config.yaml
n_experts: 128
routed_scale: 2.83
balance_loss: 0.000995
init_std_router: 0.0176
beta1: 0.95
max_seq_len: 256
Below are experts of layer 5 (counted from 0) of a mixture-of-experts language model. Rows are named router (the router's row for the expert), gate (a neuron's input weights, with its number), up (a neuron's input weights, with its number), down (a neuron's output weights, with its number) and show model dimensions 0-159. Each number is 50 + 15 x the weight over its row's rms, rounded and kept within 0 to 99.
After each expert's rows: a language model's description of what the expert responds to. This comes from a sample of Wikipedia text that the model never trained on.

# expert 37
router:53 70 40 67 27 65 47 70 56 84 64 26 48 22 36 47 47 50 48 55 46 58 18 43 63 50 41 54 66 41 42 36 43 27 58 57 33 21 58 70 43 43 84 24 82 69 34 69 33 46 56 59 47 50 30 49 53 54 68 39 35 56 58 67 67 68 52 53 36 67 51 54 46 21 43 71 40 54 48 63 36 55 30 55 45 43 51 37 79 33 74 47 64 39 56 36 56 38 22 75 30 37 52 43 28 29 42 35 41 51 57 27 31 35 45 49 40 69 27 31 41 52 39 54 53 43 82 70 66 55 44 62 61 34 46 23 32 41 21 12 69 52 48 64 57 45 59 43 34 69 75 59 42 27 51 46 62 45 39 60
gate2:52 41 57 48 56 35 54 86 56 83 53 23 51 48 30 41 40 42 62 32 68 63 58 61 47 54 53 43 61 49 58 51 51 30 54 47 45 34 34 34 29 58 37 33 75 64 22 68 67 37 39 61 40 74 21 23 50 49 93 55 75 52 47 46 59 58 29 65 34 66 38 82 24 73 55 62 31 34 53 68 33 80 64 71 41 50 60 44 68 57 58 36 29 44 61 39 52 50 55 53 28 55 36 28 76 49 39 45 51 33 56 60 21 31 61 53 46 37 52 45 34 61 31 50 48 48 33 53 41 53 52 71 36 62 55 44 45 64 56 19 62 73 77 71 56 49 63 64 32 47 45 50 68 44 62 43 59 69 10 34
up2:42 51 61 40 73 72 58 51 39 65 42 26 46 44 44 48 29 47 29 34 74 64 62 52 37 24 99 59 47 59 33 32 09 45 57 55 28 33 40 53 57 73 47 41 21 75 29 33 57 58 36 37 72 52 42 33 38 51 58 40 47 65 83 51 72 46 35 63 56 50 48 29 60 62 36 47 33 44 39 64 41 23 63 57 57 29 76 34 52 63 40 68 53 65 62 71 60 88 56 40 29 80 47 40 52 32 38 40 44 41 65 31 72 57 43 88 50 44 50 53 64 46 51 40 59 47 66 51 41 68 53 56 47 63 51 39 42 52 32 25 24 45 44 41 47 38 41 51 37 75 39 75 69 59 29 48 47 45 53 56
down2:41 46 41 83 57 58 64 52 54 47 48 37 67 46 53 52 24 35 54 35 16 52 39 52 47 71 34 54 42 23 55 68 48 53 36 60 52 30 70 28 71 52 60 62 55 53 36 54 40 45 54 70 57 76 30 63 54 50 29 63 54 22 49 79 36 31 63 34 54 46 60 69 37 47 52 55 48 66 28 67 53 45 45 70 99 25 29 41 62 44 62 38 67 55 61 57 49 61 43 37 64 55 56 43 59 58 40 59 74 70 56 70 46 54 28 73 48 42 40 43 56 19 51 64 43 61 66 53 53 30 85 33 54 39 73 48 50 47 36 71 88 62 60 85 69 44 38 62 73 38 42 58 60 47 72 79 32 35 49 53
gate3:47 63 88 66 39 52 52 30 38 54 54 50 34 59 52 76 75 40 42 42 69 55 38 60 62 69 30 55 70 55 53 31 47 48 69 62 51 54 42 51 53 68 59 40 56 25 44 47 30 48 58 36 14 53 55 58 43 62 40 16 66 38 53 69 39 67 57 28 47 42 41 45 69 62 44 63 42 56 41 76 55 56 50 16 82 54 58 62 83 28 68 71 46 52 74 44 56 22 49 44 57 53 43 22 39 40 36 51 58 59 26 43 38 39 51 52 67 41 45 55 28 43 48 78 46 40 73 41 55 65 42 56 55 58 57 39 71 56 32 32 62 33 39 68 07 52 41 54 38 55 46 35 69 84 64 12 57 30 52 21
up3:42 66 64 47 36 63 29 76 80 60 36 65 39 44 43 59 65 78 34 57 58 54 44 40 43 31 48 47 57 63 44 55 43 69 41 52 40 50 30 64 50 51 58 56 21 49 45 36 69 63 31 55 62 47 58 36 21 41 52 37 66 47 75 44 68 54 79 50 47 53 56 55 62 56 64 30 66 78 35 51 68 45 37 25 56 51 56 52 23 45 15 48 36 28 51 61 51 47 52 32 42 61 25 51 77 52 35 26 38 25 67 46 45 68 36 42 14 34 48 69 80 28 33 35 35 74 52 64 48 82 40 32 40 66 46 47 62 73 37 21 38 37 59 63 21 32 40 34 43 40 44 49 30 32 19 56 50 60 39 37
down3:53 54 62 52 55 54 57 51 47 55 59 45 40 66 41 64 51 47 61 33 40 45 39 39 44 82 39 36 74 50 63 46 66 37 75 38 57 40 57 45 42 53 66 37 37 42 65 73 68 47 37 63 05 39 59 25 59 54 70 39 29 62 57 75 50 43 56 54 32 58 42 50 49 45 40 58 41 51 51 49 38 74 49 76 83 52 42 42 26 59 51 40 52 56 37 49 87 49 80 49 68 43 66 54 49 62 59 53 44 66 55 27 52 58 78 60 37 32 09 46 44 51 59 67 47 83 52 48 46 48 21 46 47 30 64 90 74 23 50 21 39 51 40 64 27 73 34 37 27 36 72 66 62 59 50 20 42 59 53 20
It responds to: Colons after infobox field labels and line-ending tokens such as periods, newlines, table pipes and heading marks, as in Status: and Storage:.

# expert 16
router:43 55 57 55 29 46 70 25 47 88 43 68 45 33 44 73 27 43 66 62 23 46 54 71 56 55 26 68 61 56 39 67 41 27 72 56 47 42 59 74 39 53 66 36 58 71 38 48 68 43 35 70 35 57 33 54 39 41 63 48 49 48 37 78 51 33 40 48 36 32 41 43 46 63 37 54 22 68 27 68 46 73 30 22 18 70 55 13 52 47 52 56 35 53 77 57 59 51 50 59 49 52 89 68 60 48 43 44 30 46 59 34 54 51 50 36 70 47 39 39 45 37 42 42 47 45 97 54 67 64 56 48 57 31 39 34 34 75 26 38 40 44 53 70 73 27 44 61 48 56 62 67 27 36 40 48 44 35 63 31
gate4:38 51 34 42 38 37 63 62 75 28 29 61 44 26 32 42 14 53 36 48 50 57 55 30 74 57 52 65 55 80 67 59 73 40 56 37 59 47 81 42 63 42 67 64 68 64 19 64 41 52 40 33 46 59 19 33 14 87 44 30 32 23 35 65 84 59 66 58 53 45 53 52 29 47 36 52 47 79 41 40 66 49 72 48 48 47 62 48 45 65 39 35 45 43 59 57 63 45 70 65 64 37 60 31 36 50 50 43 13 43 58 40 42 38 31 61 76 51 50 60 60 36 63 46 40 94 59 48 40 71 43 55 46 44 47 69 30 58 34 60 58 44 51 56 56 61 37 50 40 18 59 54 50 54 25 72 60 54 44 53
up4:47 49 55 58 46 52 53 39 39 56 54 63 41 55 36 43 40 53 49 56 12 60 77 60 18 26 14 57 51 68 66 61 79 18 41 63 50 44 64 70 65 67 53 37 62 60 15 46 50 62 35 33 39 68 10 39 39 65 73 59 52 55 31 75 54 48 41 68 41 61 51 50 37 69 37 55 24 87 28 57 57 59 35 24 47 49 47 40 29 45 57 68 55 40 42 50 57 35 80 57 67 68 49 58 33 43 49 68 55 46 36 56 64 44 51 67 47 78 59 35 58 44 57 44 46 92 64 54 42 52 54 66 61 60 41 61 58 74 47 51 39 43 78 61 44 58 36 39 30 59 83 49 43 66 41 44 39 47 12 56
down4:52 41 49 41 54 43 44 74 42 35 39 70 51 47 64 62 94 58 58 43 73 31 33 48 50 33 60 26 26 56 46 45 48 45 54 41 75 62 38 90 35 29 19 67 56 66 65 29 60 57 27 51 51 50 43 72 61 49 67 30 43 50 52 48 46 41 39 40 52 45 76 51 42 64 31 57 57 80 44 34 14 19 33 39 23 56 54 72 52 37 47 54 79 39 52 45 43 16 36 50 68 59 69 46 61 31 63 61 51 42 59 48 44 40 42 60 53 63 58 36 76 44 22 57 37 31 28 73 32 27 64 45 55 36 34 61 34 46 45 62 51 76 38 49 60 49 62 28 58 51 56 31 54 37 40 80 67 42 78 52
gate5:46 69 55 37 21 48 69 44 43 81 49 77 42 33 60 60 51 41 73 58 33 59 58 50 48 54 31 54 59 53 27 44 56 15 51 34 64 45 59 51 36 45 52 68 60 64 20 39 60 47 40 41 59 54 62 09 61 29 41 57 80 39 32 70 31 56 27 64 65 24 55 27 67 66 27 56 52 51 44 61 44 86 56 54 46 53 49 37 44 60 41 60 47 37 74 53 61 45 52 41 44 72 56 46 49 45 28 33 39 19 66 44 47 50 57 34 62 90 24 47 40 55 81 35 67 56 64 34 43 55 66 96 50 40 43 78 24 53 58 75 35 45 34 52 43 52 49 58 57 67 51 61 40 64 67 54 48 40 71 62
up5:37 59 62 61 47 56 63 43 28 25 34 78 30 34 38 36 38 30 73 41 52 61 41 42 57 56 61 39 35 70 48 49 53 44 51 42 61 52 40 30 31 61 58 63 81 55 33 72 41 70 49 47 44 60 67 60 28 68 47 57 46 36 63 64 66 59 43 66 67 64 43 45 63 36 60 62 25 47 44 69 48 44 43 57 41 62 40 45 45 33 51 87 45 60 70 50 54 37 46 54 69 72 21 37 52 50 41 75 58 30 21 37 47 25 49 33 21 49 18 33 58 39 31 30 42 53 42 46 36 51 61 63 69 46 49 41 64 95 63 40 58 51 62 31 61 47 55 42 13 82 42 70 76 55 54 67 83 42 75 43
down5:60 62 79 77 43 39 43 91 34 81 60 69 58 31 39 30 34 61 46 54 66 74 78 64 41 49 40 70 39 48 61 27 52 43 61 36 46 61 82 44 63 71 40 72 57 64 47 43 54 64 18 67 76 40 27 54 73 57 59 51 55 70 66 60 73 28 50 73 64 33 27 68 42 72 40 71 59 43 42 59 58 43 64 57 53 37 34 36 27 32 44 52 34 65 74 44 64 30 55 49 40 47 41 58 39 53 47 51 62 66 58 45 58 38 59 46 48 45 53 39 83 25 37 49 46 74 50 57 33 52 62 38 52 47 24 57 36 46 54 48 22 79 81 46 65 50 51 40 45 33 21 42 42 55 37 56 37 33 31 66
It responds to: Verbs like was, is, were, had, been and also after a subject pronoun, plus participles or adverbs ending a predicate.

# expert 59
router:53 61 50 57 11 70 38 55 69 44 37 38 09 52 39 53 45 60 40 66 42 44 24 56 77 45 51 40 30 71 36 61 53 49 67 50 58 28 41 80 58 62 57 53 69 57 14 69 48 29 50 51 34 35 22 45 36 62 43 73 51 47 61 63 61 46 53 77 57 48 59 28 39 63 51 63 45 55 48 55 58 51 32 45 43 55 33 49 80 36 49 47 56 27 61 60 58 42 43 60 52 17 63 68 49 51 67 48 10 58 48 36 46 39 63 25 49 54 62 31 38 61 50 71 53 35 57 68 59 41 51 48 23 37 51 29 34 40 38 37 62 63 40 47 67 58 69 76 47 84 66 60 36 71 20 50 22 62 16 64
gate0:60 54 52 57 29 68 47 70 36 40 46 57 37 36 77 53 66 43 44 33 73 59 37 72 45 59 73 56 58 29 51 64 40 55 38 69 43 71 58 61 65 56 58 59 65 55 49 51 45 73 37 48 60 56 51 45 50 71 60 34 64 42 43 66 78 54 38 56 55 44 63 46 27 57 56 48 49 47 21 19 52 24 55 43 24 59 57 70 72 70 35 37 27 52 48 46 35 27 40 56 53 56 57 99 29 30 60 44 47 60 34 43 67 54 62 14 51 47 45 61 70 35 55 52 24 67 34 58 36 79 31 30 41 28 68 75 45 30 28 29 54 45 30 66 50 59 39 53 59 42 76 73 33 49 31 67 17 56 52 61
up0:33 61 52 51 46 56 44 48 47 41 37 47 54 49 44 69 63 78 35 64 67 58 33 38 29 17 39 25 34 69 63 47 75 72 54 64 28 56 32 52 91 64 36 26 44 48 38 32 59 68 35 41 47 23 50 33 47 49 38 52 66 43 79 53 38 58 66 47 37 62 44 48 46 41 44 48 63 54 70 51 67 81 33 52 36 42 75 78 36 58 38 73 45 60 49 57 89 36 55 70 68 43 62 70 52 42 39 58 38 34 26 67 54 56 55 53 34 43 58 15 44 50 40 54 42 50 37 54 21 65 23 45 41 50 65 61 39 50 37 59 33 60 47 63 24 67 43 66 86 47 47 84 52 29 28 42 67 46 46 31
down0:81 50 52 47 71 42 44 29 52 19 73 44 46 44 65 59 66 37 63 75 35 71 58 56 75 45 49 76 72 43 56 54 22 37 19 50 53 47 30 74 50 36 33 37 66 66 46 50 70 61 76 63 36 37 47 43 67 41 47 36 38 50 66 21 60 35 30 26 48 58 46 55 28 63 42 67 86 23 46 65 65 38 75 35 66 55 68 46 44 45 54 74 52 37 56 52 39 38 32 45 32 32 45 61 29 48 46 45 17 41 50 58 38 46 50 52 61 55 72 47 37 41 71 35 52 42 68 49 49 48 71 69 14 52 45 55 51 61 41 44 58 51 33 64 80 63 67 43 58 79 77 42 62 57 76 37 52 50 44 24
gate1:46 39 65 55 41 77 36 36 67 68 45 52 41 62 58 58 86 59 17 54 28 46 38 73 34 61 66 33 47 65 49 33 36 55 43 72 61 72 81 58 68 53 79 57 23 77 49 33 54 45 53 44 40 31 51 50 49 43 74 64 54 54 50 84 60 43 43 64 61 37 30 42 49 45 62 45 36 60 46 48 94 46 50 38 81 67 52 49 34 29 65 22 53 66 69 54 42 66 57 45 19 65 35 82 50 66 45 62 41 47 48 20 47 36 77 59 49 33 32 27 46 47 47 46 52 45 30 28 48 47 55 57 44 41 62 33 50 38 31 31 38 69 35 33 52 48 58 54 37 42 77 62 24 47 33 35 39 40 57 74
up1:44 61 40 50 35 76 37 49 53 75 29 61 59 81 39 64 51 50 24 26 46 60 42 40 42 41 64 45 54 75 52 31 33 44 60 45 26 51 82 45 82 62 63 56 47 55 21 76 61 33 42 65 30 46 48 38 23 53 56 53 22 51 59 58 67 50 66 59 32 57 66 77 33 33 46 59 45 29 45 47 57 61 55 20 31 51 51 58 31 54 72 47 40 67 12 51 50 61 65 35 38 59 26 65 68 38 96 42 33 49 40 77 57 46 70 53 64 56 55 41 52 42 26 26 65 51 54 55 35 42 75 42 54 33 49 41 37 36 55 46 59 49 62 35 37 48 52 53 28 42 76 75 52 75 34 77 50 33 51 62
down1:41 36 62 71 66 23 41 47 46 60 60 58 55 37 50 42 48 52 55 55 63 40 81 70 49 37 49 66 51 39 51 03 20 56 61 49 45 49 48 42 50 33 44 45 52 26 32 42 36 48 40 79 22 28 72 46 59 43 61 34 48 39 64 37 19 63 12 56 59 44 61 54 63 09 41 39 63 34 49 68 46 60 54 57 57 22 51 63 22 46 47 23 82 57 44 44 56 55 38 30 44 46 53 37 63 49 57 59 47 77 47 71 60 39 57 58 39 59 44 67 54 62 47 27 36 50 26 54 56 75 27 31 31 23 29 30 43 42 68 60 38 44 25 47 63 33 49 35 39 41 37 48 18 40 38 61 58 43 77 70
It responds to: Word-initial consonant pieces d, g, f, sc, ind, sp after was, and, to, as in scored, independent, scatology, students.

# expert 12
router:38 67 48 71 27 79 61 58 54 50 50 31 44 70 39 78 45 68 67 60 45 28 47 54 55 73 62 52 56 40 25 59 51 47 61 43 38 37 39 53 36 39 74 38 29 58 32 41 83 34 35 90 43 50 56 42 50 40 34 50 40 08 52 59 64 54 27 90 52 59 43 50 17 58 64 79 40 66 29 61 50 48 62 43 45 42 59 25 50 60 53 39 40 35 77 41 43 38 31 56 45 52 78 41 25 50 67 31 43 57 45 40 62 34 36 72 50 58 33 13 33 56 50 64 52 19 71 67 76 52 49 60 47 51 60 43 35 29 62 36 59 42 57 53 70 50 63 63 27 63 57 45 46 43 40 39 35 27 57 61
gate1:57 42 43 75 56 87 41 43 57 37 40 68 85 48 44 56 40 50 56 47 46 59 74 49 35 44 51 50 59 60 53 63 56 58 29 57 29 37 28 84 68 44 56 40 38 44 47 59 36 38 38 57 47 45 36 33 35 57 37 72 42 39 58 56 28 80 68 66 65 58 41 61 07 44 78 66 22 49 66 62 36 41 46 68 59 39 50 27 69 66 71 47 62 66 54 71 63 44 32 62 63 64 48 38 58 41 42 37 68 78 61 59 73 65 63 50 70 38 52 23 56 45 43 43 54 37 52 57 51 72 56 38 54 62 43 38 39 34 46 62 86 33 70 57 50 59 47 28 43 35 43 99 58 29 27 54 63 40 60 49
up1:44 31 60 73 53 58 59 51 39 38 34 43 43 40 48 57 71 35 40 74 71 60 44 66 65 58 68 58 90 44 67 59 61 35 55 68 62 55 43 45 79 75 42 42 45 47 58 71 61 42 46 40 57 58 71 26 33 44 62 63 64 56 60 62 47 66 63 28 23 37 21 31 38 46 43 34 63 44 47 68 59 32 66 59 43 63 48 56 45 71 53 62 57 37 60 43 79 48 40 42 53 38 82 47 65 48 60 42 42 63 57 73 67 38 61 80 69 50 64 52 39 58 77 29 62 47 30 55 41 43 49 63 91 49 46 82 32 46 37 45 66 92 30 52 36 46 36 23 49 54 41 16 56 29 56 41 61 18 43 53
down1:49 71 45 66 59 55 41 65 55 32 50 50 54 35 51 27 74 32 52 33 45 62 42 58 55 32 40 58 52 33 52 56 47 42 33 49 44 29 41 92 74 41 47 35 69 72 82 71 66 66 48 49 57 41 40 68 44 54 59 56 81 60 64 53 42 53 62 61 69 42 40 76 31 29 74 41 41 48 40 62 71 34 63 70 50 69 68 42 27 53 61 88 78 46 51 39 47 52 65 29 75 72 58 68 22 51 69 44 61 46 57 65 33 60 77 50 46 37 32 52 48 56 78 53 43 58 36 31 44 57 43 41 25 33 18 62 57 43 20 50 45 31 46 55 35 52 46 27 66 32 48 54 65 13 37 49 73 53 57 34
gate2:42 53 52 65 38 41 51 41 89 58 67 44 48 72 58 40 44 64 56 52 40 58 37 59 65 32 39 41 50 48 54 38 38 64 63 29 62 59 38 80 52 38 48 38 38 61 56 54 44 46 35 42 22 42 69 49 38 65 51 72 48 36 61 33 60 67 61 66 58 46 21 33 17 41 64 58 87 37 50 44 33 50 46 42 35 26 51 21 56 61 90 52 63 70 61 36 66 54 51 40 53 78 60 45 61 31 58 43 33 65 83 12 54 52 48 62 52 68 32 49 21 38 70 61 53 58 41 50 20 47 31 39 45 38 43 50 59 67 54 22 71 48 65 22 74 57 38 61 56 55 54 68 44 64 61 63 52 59 37 95
up2:62 37 63 46 47 40 46 53 46 64 19 64 40 44 52 38 25 59 63 50 18 60 42 12 41 77 33 81 22 35 60 46 52 57 76 35 65 60 48 36 63 49 74 26 55 60 50 39 51 89 71 65 45 33 52 16 39 42 53 64 34 67 70 43 65 48 35 49 50 61 36 07 45 63 29 35 49 56 51 48 57 41 61 30 40 58 65 55 67 42 49 48 53 44 67 32 64 57 41 40 51 37 41 29 72 52 41 57 58 53 45 40 83 41 34 62 35 42 42 53 61 58 65 31 52 52 29 52 37 70 69 63 24 17 59 64 76 73 51 32 35 75 32 62 32 37 60 41 58 43 56 28 31 42 49 34 55 54 56 69
down2:60 70 46 58 56 26 68 37 45 56 62 26 57 60 54 45 71 72 71 44 59 87 47 58 37 50 43 54 61 76 59 58 65 57 51 51 70 67 42 53 63 40 53 41 45 62 68 32 51 56 14 40 73 64 62 40 72 50 90 59 29 32 23 55 39 60 53 74 48 52 46 18 53 67 51 49 57 43 52 33 73 59 55 41 69 12 38 33 38 56 37 54 24 55 35 52 67 46 20 41 51 76 55 32 43 61 39 51 38 54 54 86 32 52 53 43 62 77 60 39 46 60 34 14 38 56 38 30 32 58 52 53 33 44 44 55 65 54 41 61 45 45 58 58 14 45 72 57 44 21 44 54 16 59 48 29 53 43 63 60
It responds to: Determiners and modifiers right after a preposition, mainly "the", plus his, its, numerals, and early/later before centuries or events.

# expert 45
router:50 70 64 58 29 78 79 29 50 65 63 60 55 63 44 79 59 28 35 74 49 30 46 52 71 52 61 39 34 44 38 54 47 23 70 52 53 32 33 54 43 31 41 38 56 49 33 46 37 40 44 55 46 71 37 56 45 59 68 47 52 49 53 74 48 57 58 81 59 47 30 69 50 50 21 72 39 73 54 74 51 71 62 28 43 56 71 51 41 60 60 33 41 28 57 69 21 41 15 77 36 15 67 48 31 24 54 26 41 35 48 61 40 39 40 59 36 59 39 44 41 66 49 43 47 43 89 44 66 59 46 66 54 45 31 41 22 33 17 21 54 56 57 57 59 39 53 44 38 65 54 55 51 28 63 35 36 32 41 42
gate1:55 48 68 24 28 63 71 31 36 61 50 55 50 63 50 77 62 52 75 55 69 45 63 49 63 78 51 53 63 50 63 55 46 39 31 48 39 56 39 33 52 49 35 42 80 50 46 28 51 56 63 22 59 49 47 51 56 66 39 51 56 57 48 45 55 64 56 69 74 66 29 47 56 19 30 60 52 61 45 77 65 40 55 57 49 56 92 44 38 41 48 47 22 51 40 58 61 31 44 62 54 25 87 11 36 81 63 57 44 62 57 43 23 51 54 45 45 32 61 52 56 62 42 51 50 53 74 64 11 51 60 97 16 55 53 33 45 48 32 44 70 23 41 73 48 52 64 61 47 56 74 57 35 60 37 46 35 52 59 39
up1:36 51 27 49 56 31 51 64 54 42 68 51 66 61 37 66 08 53 30 43 22 54 36 49 63 42 46 24 53 37 60 32 58 51 70 44 60 60 80 39 40 47 45 58 47 54 31 77 68 52 54 83 56 51 45 48 63 44 56 53 41 48 46 37 67 51 75 44 14 57 74 74 54 82 34 35 60 32 70 22 34 72 69 59 37 36 22 54 57 64 43 45 61 39 37 38 52 60 49 39 54 41 46 61 68 30 73 44 67 35 43 70 63 66 36 50 80 80 42 75 37 34 58 61 45 53 33 47 57 40 32 34 97 57 38 60 53 36 77 70 45 79 62 57 38 62 66 51 53 48 41 30 57 41 45 54 63 58 48 53
down1:64 55 68 62 80 22 50 45 46 63 68 70 30 58 20 49 64 57 45 30 35 12 61 55 44 49 40 43 44 37 75 90 37 64 47 50 59 68 47 53 71 28 66 44 56 43 17 54 53 69 57 39 80 47 74 46 24 55 58 40 67 80 50 42 57 44 34 56 70 18 46 53 36 76 82 52 35 54 51 57 46 46 22 73 51 56 64 55 31 61 50 80 27 64 47 29 59 33 56 58 15 36 48 63 36 35 57 58 53 40 68 48 34 59 71 48 22 74 49 75 34 64 69 59 51 38 62 67 69 52 31 34 46 54 63 61 50 59 32 51 41 41 50 43 57 64 38 57 61 40 58 48 64 52 49 45 47 55 52 24
gate2:57 60 45 84 25 45 38 45 60 45 53 39 33 76 51 70 48 65 52 32 65 20 38 88 60 52 64 48 24 33 20 39 62 67 24 64 38 46 33 68 42 75 50 42 38 46 66 31 54 24 37 33 26 52 41 28 31 58 66 20 37 39 55 67 34 30 52 25 61 27 29 56 51 38 67 38 47 46 77 55 56 45 58 24 52 80 71 51 34 56 30 46 41 34 56 38 44 61 53 63 40 62 53 53 36 44 30 33 67 51 47 65 38 27 46 50 69 30 40 59 67 41 71 51 29 38 76 54 39 57 45 40 45 24 35 44 27 47 49 41 42 43 44 65 64 48 44 62 32 53 62 67 73 35 60 39 67 60 63 75
up2:48 49 56 50 43 38 65 47 74 47 59 59 53 42 68 29 28 57 56 60 32 55 65 59 48 40 38 41 62 62 65 51 40 15 23 68 41 48 17 42 61 52 58 39 88 62 36 39 39 41 25 54 56 55 58 53 60 30 32 54 86 40 46 43 39 29 55 45 35 99 60 62 55 65 36 84 61 55 65 69 33 63 16 40 64 42 45 57 74 46 66 69 65 52 59 53 54 53 49 44 68 62 55 52 37 40 48 60 52 55 48 66 40 74 44 88 52 63 26 58 62 14 52 72 37 47 41 33 63 68 35 69 55 55 50 34 86 65 52 37 73 57 46 65 39 48 65 60 35 44 36 41 63 72 62 29 50 67 48 48
down2:64 52 25 40 47 49 55 28 68 37 57 69 74 53 37 52 56 52 36 38 48 69 59 63 24 57 53 26 48 50 38 59 60 69 46 63 64 61 44 57 37 52 27 67 47 45 34 65 44 43 53 45 26 49 43 43 70 40 61 58 60 70 33 38 44 41 30 39 38 28 65 40 70 51 60 66 35 37 44 46 38 49 53 30 54 46 54 56 47 44 75 63 26 41 44 52 33 50 75 44 43 34 68 39 16 43 67 48 99 50 42 85 67 28 37 48 52 60 51 79 53 47 50 84 42 39 41 37 76 57 45 45 50 27 52 47 00 45 42 72 45 63 52 41 64 79 36 36 83 42 52 57 49 58 80 44 40 44 60 58
It responds to: Pipe characters in table rows, plus list-initial hyphens, bullets and colons in infoboxes, results tables and election tables.

# expert 24
router:29 46 57 39 30 50 81 30 36 79 24 51 54 26 36 75 68 48 28 77 34 43 36 64 68 46 57 48 57 51 53 68 33 37 62 58 53 45 42 48 39 65 71 49 48 70 37 39 60 35 45 61 43 66 46 55 36 51 59 74 27 59 40 46 45 39 32 42 35 65 37 26 45 64 29 59 47 61 36 57 50 75 20 43 30 62 57 32 80 37 40 30 12 40 60 72 56 53 36 68 45 47 55 54 43 37 53 43 26 40 52 28 44 70 56 31 64 39 44 40 57 65 45 78 24 51 86 49 60 68 51 64 59 17 24 44 37 30 30 54 60 43 53 75 64 45 49 50 43 66 83 47 41 56 50 26 32 31 45 49
gate0:51 30 65 31 62 63 76 38 16 26 59 65 61 35 70 69 47 62 65 57 68 49 28 51 54 59 76 45 33 68 28 37 49 49 75 57 56 44 45 45 48 68 48 52 46 99 55 46 41 50 38 44 54 65 29 43 44 39 34 52 69 30 30 53 39 46 48 60 37 47 43 39 49 46 47 67 44 31 51 26 75 58 47 52 47 56 61 55 69 66 56 65 59 45 49 56 63 54 24 46 30 28 51 54 37 69 37 38 29 43 44 21 44 66 86 47 60 35 42 46 40 57 49 74 36 68 49 47 83 46 43 48 48 35 54 46 34 13 59 55 49 30 58 28 50 57 30 78 30 65 85 27 54 58 54 34 79 51 50 48
up0:44 52 48 41 29 54 54 25 58 42 69 50 25 47 59 87 74 49 43 49 62 51 43 49 41 60 58 70 35 65 50 56 33 53 45 29 56 41 64 18 49 45 58 48 24 42 30 52 46 51 47 50 37 64 29 42 31 60 04 58 54 63 50 65 65 48 94 62 40 56 50 40 44 51 46 52 22 43 47 66 30 01 43 40 31 38 54 43 58 70 31 43 23 56 56 66 39 49 65 47 35 31 23 65 85 48 54 58 52 45 48 44 22 43 31 67 42 35 84 40 43 38 54 43 23 52 57 74 39 59 46 38 55 34 61 46 48 32 53 46 57 72 53 79 59 60 62 56 58 41 55 50 92 44 64 66 43 39 53 69
down0:75 39 38 52 45 31 77 58 71 62 58 39 50 73 36 15 49 40 60 48 40 48 62 42 55 28 47 66 41 59 44 38 60 48 61 72 45 65 33 62 63 57 51 46 59 63 50 23 38 46 65 39 42 26 31 49 58 35 57 55 45 47 69 47 62 54 65 61 43 60 43 37 72 26 70 49 54 46 43 53 50 33 56 80 36 39 10 56 33 68 41 54 45 52 25 25 46 58 38 38 53 31 41 07 33 51 55 39 39 52 70 72 25 86 54 53 38 57 62 59 47 39 24 44 44 36 48 58 48 33 23 72 41 87 40 51 58 34 47 48 54 52 75 25 59 84 67 28 41 63 50 47 22 59 73 63 56 56 74 35
gate1:69 62 44 58 60 08 35 68 45 63 65 75 56 42 64 38 55 54 43 41 49 59 55 30 30 46 52 63 46 42 62 48 73 69 33 24 47 31 28 53 60 66 82 64 29 74 31 71 31 68 65 42 39 56 33 52 65 45 56 38 13 50 54 72 55 70 42 81 48 57 49 37 48 30 37 56 40 28 54 45 83 69 42 42 44 66 44 73 75 63 70 26 48 49 80 36 75 59 56 68 31 58 36 63 44 46 34 25 29 41 53 41 52 35 29 58 54 45 53 58 29 79 51 83 47 51 42 55 29 38 59 42 62 63 52 56 22 46 61 78 47 63 54 55 40 53 51 43 53 48 48 30 58 35 63 63 59 23 35 40
up1:33 33 55 37 52 79 57 44 51 51 37 35 62 47 36 39 70 22 49 70 47 66 66 64 84 24 13 64 52 64 59 47 40 29 59 61 42 67 36 63 49 37 39 48 60 40 54 54 31 48 43 44 56 37 32 86 55 68 50 30 83 67 66 30 39 49 51 44 46 42 61 65 60 52 77 70 63 73 35 60 50 34 36 72 64 45 52 61 58 39 38 69 78 72 36 49 52 34 45 52 46 51 59 29 34 46 45 19 83 42 37 58 54 63 25 48 37 63 30 65 39 22 35 28 48 38 39 27 61 46 85 31 56 43 51 36 35 70 48 29 21 46 57 57 51 63 52 48 41 33 39 51 63 68 26 57 68 62 58 45
down1:87 49 30 82 50 37 30 55 35 48 61 37 64 76 57 39 65 40 40 66 39 51 42 40 55 48 41 50 51 56 44 22 61 13 53 60 51 50 61 70 64 70 44 55 51 34 30 54 34 59 56 45 66 58 54 37 31 26 54 46 37 43 55 58 62 34 52 52 76 48 27 57 37 58 84 41 34 66 78 36 85 80 63 72 45 51 65 46 48 73 61 12 28 66 52 39 50 34 43 60 73 37 39 66 64 32 35 42 35 28 43 60 67 41 67 62 46 36 31 43 44 72 35 62 54 46 55 47 41 43 51 46 44 74 11 62 48 45 65 46 42 40 37 93 37 50 54 38 53 40 69 62 63 39 37 61 45 27 50 34
It responds to: Prepositions, adverbs and auxiliaries after verbs or subjects in narrative prose, such as in, to, along, also, been, would, via.